From a checkpoint of a small mixture-of-experts model trained on Wikipedia.
Experts: 16 experts in each of 13 layers, 224 SwiGLU neurons an expert, 1 pick a token, a softmax router.
Training: 364M tokens, 5556 steps.
Below are experts of layer 4 (counted from 0) of a mixture-of-experts language model. Rows are named gate (a neuron's input weights, with its number), up (a neuron's input weights, with its number), down (a neuron's output weights, with its number) and show model dimensions 0-223. Each number is 128 + 24 x the weight over its row's rms, rounded and kept within 0 to 255.
Before each expert's rows: a language model's description of what the expert responds to. This comes from a sample of Wikipedia text that the model never trained on.

# expert 2
It responds to: Suffixes in lists and infoboxes. Word-ending pieces like -ing, -ers, -et, -ation, and field labels in infobox and coordinate lists: Comp(et)itor, Ge(ology), the(aters).
gate0 [148 139 122 140 155 155 147 147 104 106 154 140 106 155 120 163 148 126 141 132 119 144 121 162 126  86 100 133 157 130 135 145 149 104 113 146 196 137 178  77 119 150 127 125 122 141 114 158 146 106  97 150 107 125 134 134 130 151 137 115 109 130 150 160  62 160 135 138 134  91 109 129 111 100 101 133 155 142 112  74 154 141 115 147 152 150 108 131 125 111 113 124 124 167 162 123 144 156 188 144 135 100 166 152 115 142  90 108 128 147 176 150 138 129 109 115 119 136 130 121 116 163 138 130 130 101 117 125 110 124 118 127  84  88 107 136 146 138 146 118  85 128 156 166 112 142 155 100 109 124 150 152 172 133 168  90 146 155 122 156 100 114 134 113 145 155 134 176 154 119 155 123 154 100  86 104 152 132 143  73 103 115 152  93 151 137  82 140 138 122 136 142 119 160 126 129 100 130 197 151 122 138 173 156 159 162 129 113 162 117 108 106 133 121  77 137 131 169 124 130 154 165 120 162]
up0 [137 105 102 131 108 178 139 100 169 115 122  93 133 136 125 147 111 171 118 138 116  98 164 140 138 144 127 106 165 132 135 106  78 128 134 121  94  98 128 100 116 152 104 119 133 152 109  70 129 128 147 118  96 149  89 136 123 109 149 148 126 128 123 156 133 156  89 101 105 136 137 144 141 177 118  99 105 142  85 133  94 149 116 120 166 106 134  98 160  86 153 106 134 117 118 126 135 120 135 191 124 145 120 119 134  96 118 113 142 138 105 162 135 146 110 124 128 115 107 126 199 107 157 168  95  98 118 146 137  94 116 117 146 122 173 110 132 120 155 149 106 161 106  60 111 164 131 113 109 149 108 130 133 102 136 165 130  99  97 137 154 177 139 128 105 108 114 132 133 106 117 118 149 180 118  86 163 179  96 144 165  86 124 116 112 122 114 139 154 137 138 117 131  96 103 120 125 131 134 124 136 131 145 128 102  92  92  92 153 168 160 147 144 161 166 113 171  88 127 123 152 118 146 114]
down0 [166 137 140 126 140  74 127 126 134 141 156 157 123 133 141 167 114 145 100  92 114  85 166 141 146 126 152 135 130 147 158 114 110 145 145 161 120 118 154 130 176 128 129 121 119 142 108 137 102 165 140 100 149 106 132 146 137 116 128 149  92  99 134 162 141 121 132 145 104 155 130 135 130 107 105 151  87 104 148 160 149 143 139 107  97 140 157 139  25 126 140  88 108 106  91 117 139 117  86 135 142 127 151 148 119  89 138 137 105 164 137 111 119 171 159 103 138 147 127 108 140 116 141 129 141 124  92 125 107 127 145 140 126 130 150 129 103 111 138 111 125  83 166 167 159  92 173 131  99 160 161 117  90 119 139 121 116 154 124 174 124  88 123 103 127 144 116 110  95 130 130 115  83 136 126 132 166 136  97 155 108 105 157 141 121 151  91  77 120 107 167 114 144  87 108 127 113 123  80 131 187 124 130 103 118 151 113 169 165 133 115 140 104 105 145 138 156 113 103 139  85  78 115 111]

# expert 8
It responds to: Digits and scores. Digits in match scores, years, tables and vote counts, such as 1-0 or 3,655, plus nouns like film, book, player.
gate0 [126 169  87 192  92 160 181 112 117 121 156 144 145  96 143  98 147 133 115 102 179 142 158 108 115 145 130 123 151  84 113 119 141 144 124  96 151 135 136 141 147 134 166 103 157 116 119 100 126 118 128 128 122 147 148 109  93 162 116 149 122  91  96 125 104 111 123  83 122 128 155 106 152 121 102 134 112 125 116 167 133  95 116  98 128 135 139 153 115 111 125  86 162 148 110 115 130 132 166 125 106 121 119 163 112  95 113 166 139 114 120 120 114 137 112 113  86 120 113 117 130 123 132 108 130 168 153  93 121 142 129 109 131 147 127 134 144 119  85 141 140 133 112  99  80 130  39  90 145 123 128 116 148 134 124 134 174 176  66 103 107 118 158 102 138 109 153  94 167 118 161  90 117 127 123 134 149 124 110 122  92 133 135 161 113 104 132  94 116  90 139 131  91 130 105 141 106 106 132 185 111 102 138  83  76 149 110 155 118 141 117 133 106 140  87 164 145 164 113 141 130 112 113 102]
up0 [160 145 139 134 159 109 134 122 112  97 109 119 136 155 139 134 130 128 133 141 159 112  99 143 166 139 140  83 149 135 127 112 158  72 168 121 120 103 122  93 163 114  86 145 120 118  89 103  98 115 135 129 129 135 132 104 132 114 143 163  82 143 140 123 135 127 140 121 120 147 153 175 135 131 128 146  94 137 166 143 158  85  78  98 128 123 125 138 161 145 145 132 124  96 129 144 103 149 142 127  93 154 183  62  66 148 127 128 136 123 117 155 135  83 107 118 133 149 132 132 172  89 136 107 118  86 100  83 141 126 109 100 143 114 140 103 170 124 119 140  98 116 129 154 111 119 130  94 122 165 103 132 130 126 139 109 154 111  99 125 110 112 147 151 114 129 139 131 100 106 180 123 104 156 115 153 108 131 108 140  95 104 170 160 194 134 177 103 128  65 142 161 124 127 129  94  95 148 127 142 152 119  98 102 123 117 109 161 100 110 105 104 148 130 106  96 143 129 124 130  91 116  81 156]
down0 [152 144 119 140 148 136 129 143 130 114  96 176 114 142 102 141 149 139 126 133  96 137  83 106 154 129 149 153  52 119 116 159 119  94 111 132 136 100 157 133 140 153 122 110 103 157 162 163 130 153 128 158 142 158 144  97 143 152  93 137 124 165 133 162 160 106 144 124 147  92  90 159 131 120 175 162  98 182 152 174 155 169  99  91 103 140 110 175 108 150 145 135 136 103 142  80 108 146 155 127 147  94 126  78 140 152 148 120 147 140 124  95 143 115 116 123 124 142 150 119 132 139 118 135 121 104 101 150 150 121 149  92 119 105 165  89 136 113 127 135  93 104  98 146  91 154 144 102 159 138 119 128 114 145  95 112 106  96 143  82 119 110 151 145 155  99 119 112 140 110 172 147 131 124 138 111 107 136 125 153 107 136 101 141 122 158 130 135 163 109 174  91  89 131 109 179 102 175 129 118 114 117 108 121  94 139 116 122 138 126 139 143  97 102 129 169 114 137 117 148 198 113 122 123]

# expert 7
It responds to: Dates and capital onsets. Month names before day numbers such as November, March, and May, and spaced single capitals starting names after commas or "and": St, H, L.
gate0 [157 112 124 149 159 132 169 117 144 144  98  98 107 127  70 128 109 174 137 178 152 156 102 109 139 150 133 122 137 142 121 143 137 140 152  77 141 150 132  98 120 108 102 143 116 181  88 113 146 131 110 152 107 130 128 147 124 136 111 149 120 132 115 148 120 147 124 124 114 134 137 107 157 108 169 158 103 145 106 142 154 144 120 125 131 110 104  95 136 158 136 146 107  83 110  97  78 129 141  99  88 125 157 183 114 163 131 165 139 146 116 121 104 133 150 134  84 153 114 131 101 112 118 163 151 111 121 135 132 134 108 151 135 113 129 104  91 138 122 134 149 140 174  90 121  77 118  76 147 168 168 129 128 113 131 111 183 137 147 135 114 104  90 124 124  97 108 172 143 135  59 129 144 151 134 155 114 155  73 164 110 134 167 103 133  91 113  99 117 120  95 157 147 170 148 122 153  92 113 110 114 122  83 126 157 132 165 155 154 156 115 124 151 138 146 124 120 165 102 100 133 134 120 129]
up0 [118 123 154 123 108 127 107 110 152 106 150 115 123 135 116 120 149  76 133 153 114 140 144 165  83 102 112 141 134  87 124 119 118 128 125 177 103 128 125 134 136 159 102 133 132 105 138 142 124  94 142 104 176 150 121 150 118 131 116 104 141  96 174 126 146 101 121 122 143  74 149 109 132 146 131 124 137 114 111 119 111 113 157 140 136 114 106 174 126  92  96 110 156 176 138 166 147 160 113 118 103  97  88 126 106 127 112 153 145  86 131 145 133  92  59 121 175  92 121 121 150 125 125 149 102 125 134 115 147 131 154 134 127 127 129 107 137 133 154 153 157  81  99 174 134 141 178 121 107 105  88 128 144 126  83 145 104 121 139 140 139 103 142 160 126 137 164 105 103 111 173 154 119 143 129 139 101 140 192 104  78 120  89 134  97 123 140 115 114  99 151 152  80  94  64 152 137 160 131  71 140 138 154 145 116 104 126 109 113  85 161 105 152 122 125 148 138 131 157 170 120 143 126 121]
down0 [151 109 130 119 109 150 116 130 150 118 166 144 125  89 128 151 103 110 112 161 123 151 138 124 157 170 136 135 146 114 125 175 132  95 152 155 110 132 140 105 104 114 157 153 106 134 115 115 131 105 139 109 195 159 100  86 108 107 140 144 109  77 154 108 124 132  84 122 146 152 128 122 108 120 123 161 161 149  85 172 130 176 116  87 189 135 159 130  97 114 173  81 145  90 164 164 116 117 104 110 192 120 152 136 120 107 162 122 100 129 117 124 107 134 105 136 130 141 118 115 121 115 107  82 115 140 109 177 156 127 115 151 118 133 128 106 122 184 116 133  88 135 126 152 126 128 149  74  91 107 110 136 134 138 110 124 117  82 114 129 116 133 128  84 158 126 148 161 148 145 139 135 125 165 101 167 152 122 126 101 125 125 130 162 125 173 140 121 152 142 125 112 108 199 130 153 138 120 147 157 117 168 125 158 115 146 139 151 133 109 145 134 138 129  91 127 101 146 117 126  93 117  81 120]

# expert 11
It responds to: Parentheses and capital letters. Opening parentheses before years or math arguments, opening quotes, and single capital letters in acronyms or name starts: COP26, OSTP, SI, N-intendo.
gate0 [ 74 131 147 123 122 137 134  84 152 162 155 117 124 111 168 134 126 159 135 146 132 155 103 141 107  84 114 124 198 153 143 113 121 127 185 140 141 120 146  78 127 120 152 149 161 109 134 127  97 123 121 109 145 126  99 142 134 122 107 126  94 140 129 129 117 117 128 119 121 148 104 132 102 155 129 114 105 122 138 126  97 126 111 101 169 155 117 149 176 123 133 119 196 150  85 143 126 135 128  99 118 109 175 108 114 130  91 145 130 145 156 110 146 195 107 178 160  73 147 110 148 154 137 118  75  97 184 131 134 114  97 114 135 148 114 141  96 145 140 110 124 133 121 171 131 102 107 154 116 164 162 126 127 126 118  77 150 107 126  93 142 110 121 129 197 128 118 114 140 114  96 155 115 140 129 144 138  93  84 104 125 153 144 125 165 151 112 127 120 134 112 138 115 156 129 125 172 126 144 158 128 155  95 157 109  90  76 115 107 140 138 105 111 112 119 122 157 107 100 127 102 133 115  97]
up0 [125  91 156 136 183 183 121 113 131 131 132 155 113  80 117 126 148 121  97 114 116 141 112 132 113 149 124  96 142  86 130 104 123 124  84  85 120 178 158 132 141 123 103 121 111 135 103 104 135  87 180 100 148 116 161 133 138 125 105 150 112  99 124 126  86 152 111 112 146 173 141 142 123 112 150 147 110 153 148 163 129  88 140 143 125 145 159 156 111  74 158 118 105 145 118 126 131 105  73 117 130 122 129 118 161 137 118 149 160 116 140 184 158 125 132 103 103 139 122 111 145 127 150  90 110 109 151 151 160 116 162 128 158  79  97  89 100 130 115 103 102 120 153 128 176 119 124 106 118 105 101 129 163 121 145 145 107 139 120  95 132 157 172 101  99 133 152  92 139 110  99 109 139 126  93 146 126 122 133 125 105 125  94 150 113 160  93 101 132 140 146 150  82 140 151 110 166 141 113 116 138 108 181 102 108  71 122 150  94 161 128 120 104 103 148 119 162 159 127 168 116 130 160 124]
down0 [122 144 132 123 119 110 131  76 105  75 146 179  98 167 137  98 203 111 145  95 111 150 161 145  98 107 106 123  92 157 142 111 132 134 125 120 171 116 136 147 170 147 162 117 153  71 160 134 134 142 142 144 169 146 184 144 104 137 101  74 144 125  92 146 171 113 117 134 143 133 132 104 105  88 145 112 146 119 121 101  96 130 125 145 151 165 166 116 123  91 138 116  89 138 153 123 149 112 121 174 133  96 156 147 176 103 120  95 137 118 137 137 124 128 108  93 136 125 113  84  82 155 102 107 127 114 132 142 109 106 134 147 161 143 121  89 131 146 131 130 114 132 118 144 137 164 111 131 123 116 119  94 120 122 107 111 100 147 119 112 139  96 109 106 109 136 126 151 159 144 148 135 139  89 146 125 134 102 152 148 121 141 132 100 135 131 112 102 156  85 131 167 105 163 140 129  81 141 140 119 135 125 146  75  91 123 105 166 116  96 149 101 106 185 109 158 114 117 155 128 157 118 118 144]

# expert 15
It responds to: Of, commas, pipes. The preposition "of", plus commas, semicolons and table pipes right after place or name endings, as in Doctor of, Pennsylvania, and Kōchi.
gate0 [149 141  95 110 105  96 116 130 100 146 172 126  96 124  99 133 124 166 108 167 137 124 114 127  98 116 147  99 129 149 106 147 100 161 142 141 148 116 103 145 137 128 156 118 169 113 163 145 139 103 174 128 101 142 155 105 119 101 135 127 125 111 128 130 119 103 102 178 140 157 154 137  91 159 114 131 146  75 131 122 130 115  92 124 118 112 143 122 111 114 111 112 149 146 136 172 111  77 142  95 157 123 154 116 200 136 148 100 139 174  81 151 117 137 100  77 136 135 141  95 135 144 145 154 118  86 114 149 148 137 129 123 135 121 111 139 137 132 164 130  79 125 162 163 110 123 109 134 148 128 158 124 137 133 157 130 130 112 122 152 142 138 127 105 147 139 144 128 122  76 147 125 125  97 146 134  79 187 106 108 143  71 118 166 132 148 113 143  71  94 141 106 135  91 146 107 151 100 123 120 114  69 134 151 104 166 154 107 132  95 109 148  92 138 114 110 141 113 139 120 122 142 174  71]
up0 [187 137 113 133 150  99 119 141 116 133 147 138  89 135 149 158 148 104 124 155 144 130 151 175 137 154 169 146 133 162 153 119 136 182 131 139 137 140 109 124 145 113 126 126 128 136 145 132 115 122 163  99 131 130 107 173 155 120 131 116 129  74  72 126 127  79  90 166 161 176 164 134 121 151 125 122 149 112 102 158 153 139 114 141 110 124 110 121 108  96 110 110 126 108 121 144 144  92 123 141 179 132 154 108 170 117 125 139  93 161 125 123 103 153 145 134 109 156 130 102 132 130 121 178 129  87 150 169 160 107 159 116 131  91  99 163 150 124 166 120 115 163 171 170  99 128 158 132 126 128 109  68 123 159 147 126 180 145 111 149 134 105 127 133 179 120 123 145 140  86 163 123 109 132 145  93 141 202 140 119 132  96 134 171 150 117 117 153  84 128 133 108 143 138 163 113 142 110 133 125 141 126 123 144 104 151 106 119 137  89 144 137 152 141 111 143 175 124 130 112 143  97 126 102]
down0 [103 134 122 123 149 155 135 121  94  99 172 128 124 111  93 120 108 137 155 153 107 141 139  96 147 103  90 124 142 155  95 129 121 131 141 128 146  91 151 148 119 114 137 105 115 137 112 142 152  95  84 156 113 109 112 101 134 139 121 148 145 171 134 104 107 141 138 151 143  72  86 151 132 162 134 132 138 162 146 142 149 133 103 112  92  72 143 144 128 137  82 134 108 121 100 172  61 142 129 118 119 121 105 149 153 114 100  95 137 137 131 167 156 123 125 149 134 110 100 143 148 113 154 101 160 144 127 151 129 153  83 126 142 139 148 157 132 148  89 109 116 144 146 108  76 115 117 158 130  90 160 166  97 113 103 175 131 114 118 101 165 152 104 138 115 121 126 142 149 148 128  86 140 125 184 134 182 138 198 116 123 109  92 108 154 132 113 148 153 179 143 144 152 126 140 137 129 131 101 140 131 157 130 122 126 141 187  79 150 124 116 140  80 144 106 167 143 142 155 136  98 155 129 134]

# expert 6
It responds to: Possessive and mid-word pieces. Possessive 's after names, plus mid-word pieces like -ous, -ic, -op, including foreign text: Legion's, Charlemagne's, v(ous), tr(ous)ers.
gate0 [137 160 126 127 163 130 150 136  80 145 139 165  93 143 133 121 155 128 165 117 145 100 128 114 119  78  88 158 136 177 155 136 100 135 143 138 134 112 115 113 118 129 145 127 160 135 122  92  94 132 130 111 115 136 173 142 123 120 126 138 141 105 155 137  81 139 119 153 121 102 160 122 122 132 123 155 171 174 166 109 166 104 121  96 144 149 157 119 140 116 134 116 166 143 148 111 133 125 122 147 133 127 109 103  89 182 154 178 166  95  96 111  89 153 108 163 135 160 107 128 135 126 104 127 131 118 121 131 152 168 117 162 124 136 134 123 138 125 104 117 149 160 129 149  61  99 122 135  83  70 143 153 127 144  99 150 152 106 146 115 132 121 107 121 171 197 129 129 132 139 152  88 130 131 155 128 152 141 137 122 173 105 157 127 126 138 125 147 159 149 133 144 161 136 118 201 110  90 137 138 170 163 141 159 126 129 145 126 123 136 115 166 137 145 135 122 133 115  54 140 148 123  89 118]
up0 [102 116 107  96  73  91 147 167 145 127  98 136 131 120  93 126 118 126 161 178 121 130 133 146 128 180 112 108 130 104  70 123 142 134 110 115 127 147 145  91 147  83 140 110  93 133 126 143 102 123 104 140 137  99 112  89 168 138 113 110 133 138 130 173 150 130 172 151 112 130 132 150 118 136 104 124 129 100 113 142 105 126 121  98 144 118 100  97  65 142 154 110 117  85 138 154 112  86 152  78 116  96  98 168 155  83 149  83 121 137 154 126 111 137 119 109 103 110 122 127 138 118 159 120 131  69 117  97 151  96 154 125  85 122  93 114 119 157 146 146 100 127  97 130 172 120 137 143 136 110 132 114 157 131 163 118 111 182 181 158 113  98 114 161 115 116 109  97 126 122 120 130 151 126 114 132 104 146 111 114 110 110 163 145 113  97 123 118  92  98  94 132 119 157 159 112 120  82 136 131 126  96 118 119 134 109 106  96 184 128 111 109  88 136  81 108  99 117 128 140 125 136 137 108]
down0 [134 138  88 127 148 142 122 133 125 133 158 164  99 122 126  75  64 137 100  96 157 141 104 132 128 150 151  99 150 123  97 142  70 151 115 123 145 102 147 156 149  96 109 138 116 140  82 113 121 128 173 143 132 111 152 112 118 120 134  67 121  85 143 163 152 132 121  73 187 148 145 101 153 122 106  79 158 111  89 159 128 191 142 135 131 150 125  69 129  96 144 112 140 134 113 168 163 139 112 148 136 161 150  98 167 123 114 159 117 133  94 118 111 132 154  89 170 123 117 144 118  84 120 141 108 170 137 127  99 105 123 126 127 142 142 150 129 138 140 128 126  76 110 124 129 137 136 141 140 178 109 111 114 124 157 161 157 105 127 124 109 149 109 132 108 134 140  74 113 150 171 135 150 151 108 119 120 123 113 105 147 117 160 171 148 119 147 119 170 106 128 101 125 111 143 175 165 100 115 145 138 138  99 106 104 132 150 136 107 152 135 139 108 172 138 149 119 151 115 139 145 138 123 125]

# expert 9
It responds to: Periods and number separators. Sentence-final periods after words or parentheses, decimal points in coordinates and measurements, en dashes in scores, and pipes between numbers in stat tables.
gate0 [ 86 118 103 134  89 109 130 163 137 123 129 153 153 157 116 105 116 140 105 127 116  95 100 118 125 151 117 108 159  85 135 142 155 157  83 116 108 146  87 130  84 142 135 101 125 165 105 176 117 122 132 122 111 101 150 134 170 156 109  88 178 110 142 146 102 145 113 135 135 120 106 142 199 147 145 147 178 121  77 131 139  98 123 138 167 137 137 131 169  64  95 123 110 157  78 118 133 135 160 158 129 121 102 111 109 155  75  89 149 137 105 150 103 109 150  91 147 138 126 159 138 119 135  96 117 110  85 145 112 123 158 147 157 107 112 115 121 132 120 138 108 100 124 158 113 130 125 132 153 101 127 125 120 134 116 194 130 115 101 142 125 171 151  96 118 117 142 126 133 147 157  80 143 127 112 142 105 162 113 129 149 114 101 129  88 109 143 127 122 122 161  96 114 143 107 112 115 149 133 159 167  96 107 119  94 120 129 129 102 126 158 136 136  58 141  97 140 127 117 113 128 134  87 119]
up0 [ 98 159  82 144 114 150 141 137 122 127 156 111 125 159 121 140 126 121 148 175 119 104 153 128 120 135 139 142  81 137 110 138 147 122 107 155 103 117 111  89 112 132 151  97 130  99 126 149 136 167 141 163 146 170 156 105 110 111 136  96 108 129 100 137 153 134 106 154  87 129  95  92 157 100 146 122 173 128 127 103 157 142 134 152 115 129 165 123 136  98 177 137 107 120  98 106 110 172 138 117  99 111 117 102 101 127 158 107 155 114 117 122  95  53  75 124 119 126 156 113 118 119  96 142 106 122 120 119  32 139 154 124 129 117 146  95 117 101  91 165 119 141  80 122 151 143  90 116 101 114 134 145 144 179 126 142  94 155 127 136 148 163 148 108 158 111 141 148 116 156 145 141 151 159 110 171 143 126 109 162 103 152  89 169 118 127 110 135 137  94 104 123 160 178 106 128 112  89 119 136 113 110 125 128 108 123 110 136 114 147 110 149 121 145 149 151 137 136  94 105 173 130  98 139]
down0 [138 143  92 128 135  90 170  96 140 151 139 115  92 157 177 129 136 146 107 107 142 167 113 141 105 131 113 118  77 142 154 122 117 107 134 148 112 140  67  83 138 117 118 111 165 106 111 120 110 130 153 130 151 137 166 112 150 142 132 129 143 136 135 186 135 138 161  93 103 119 131 123 153 157 122 134 158 149 117 125 132 172 109 140 157 130 147 141 133 116 193  77 107 113 134 126 139 125 151 112  87  93 104 161 160 143 162 100 142 123 151 144 108  66 136 132 123 131 114 109 135 113 135 155  85 127 108 153 127 149 171 119 178  97 162 134  90 142  92 148 149 129 115 104 146 156  83 145 146 122  91 161 176 147 140 118 105 149 134 133 138 154 170 156 152 154 144 114 159 158  94 109 150 125 102 144  93 125 138 147 109 141  84 138 105 133 133 156 133 152 135 113 114 128 132  88 148  89 112 147 139  93 128 100 144 108 118 138 105  94 128 119 130  72 153 137 143  94 111 167 168 118 148 145]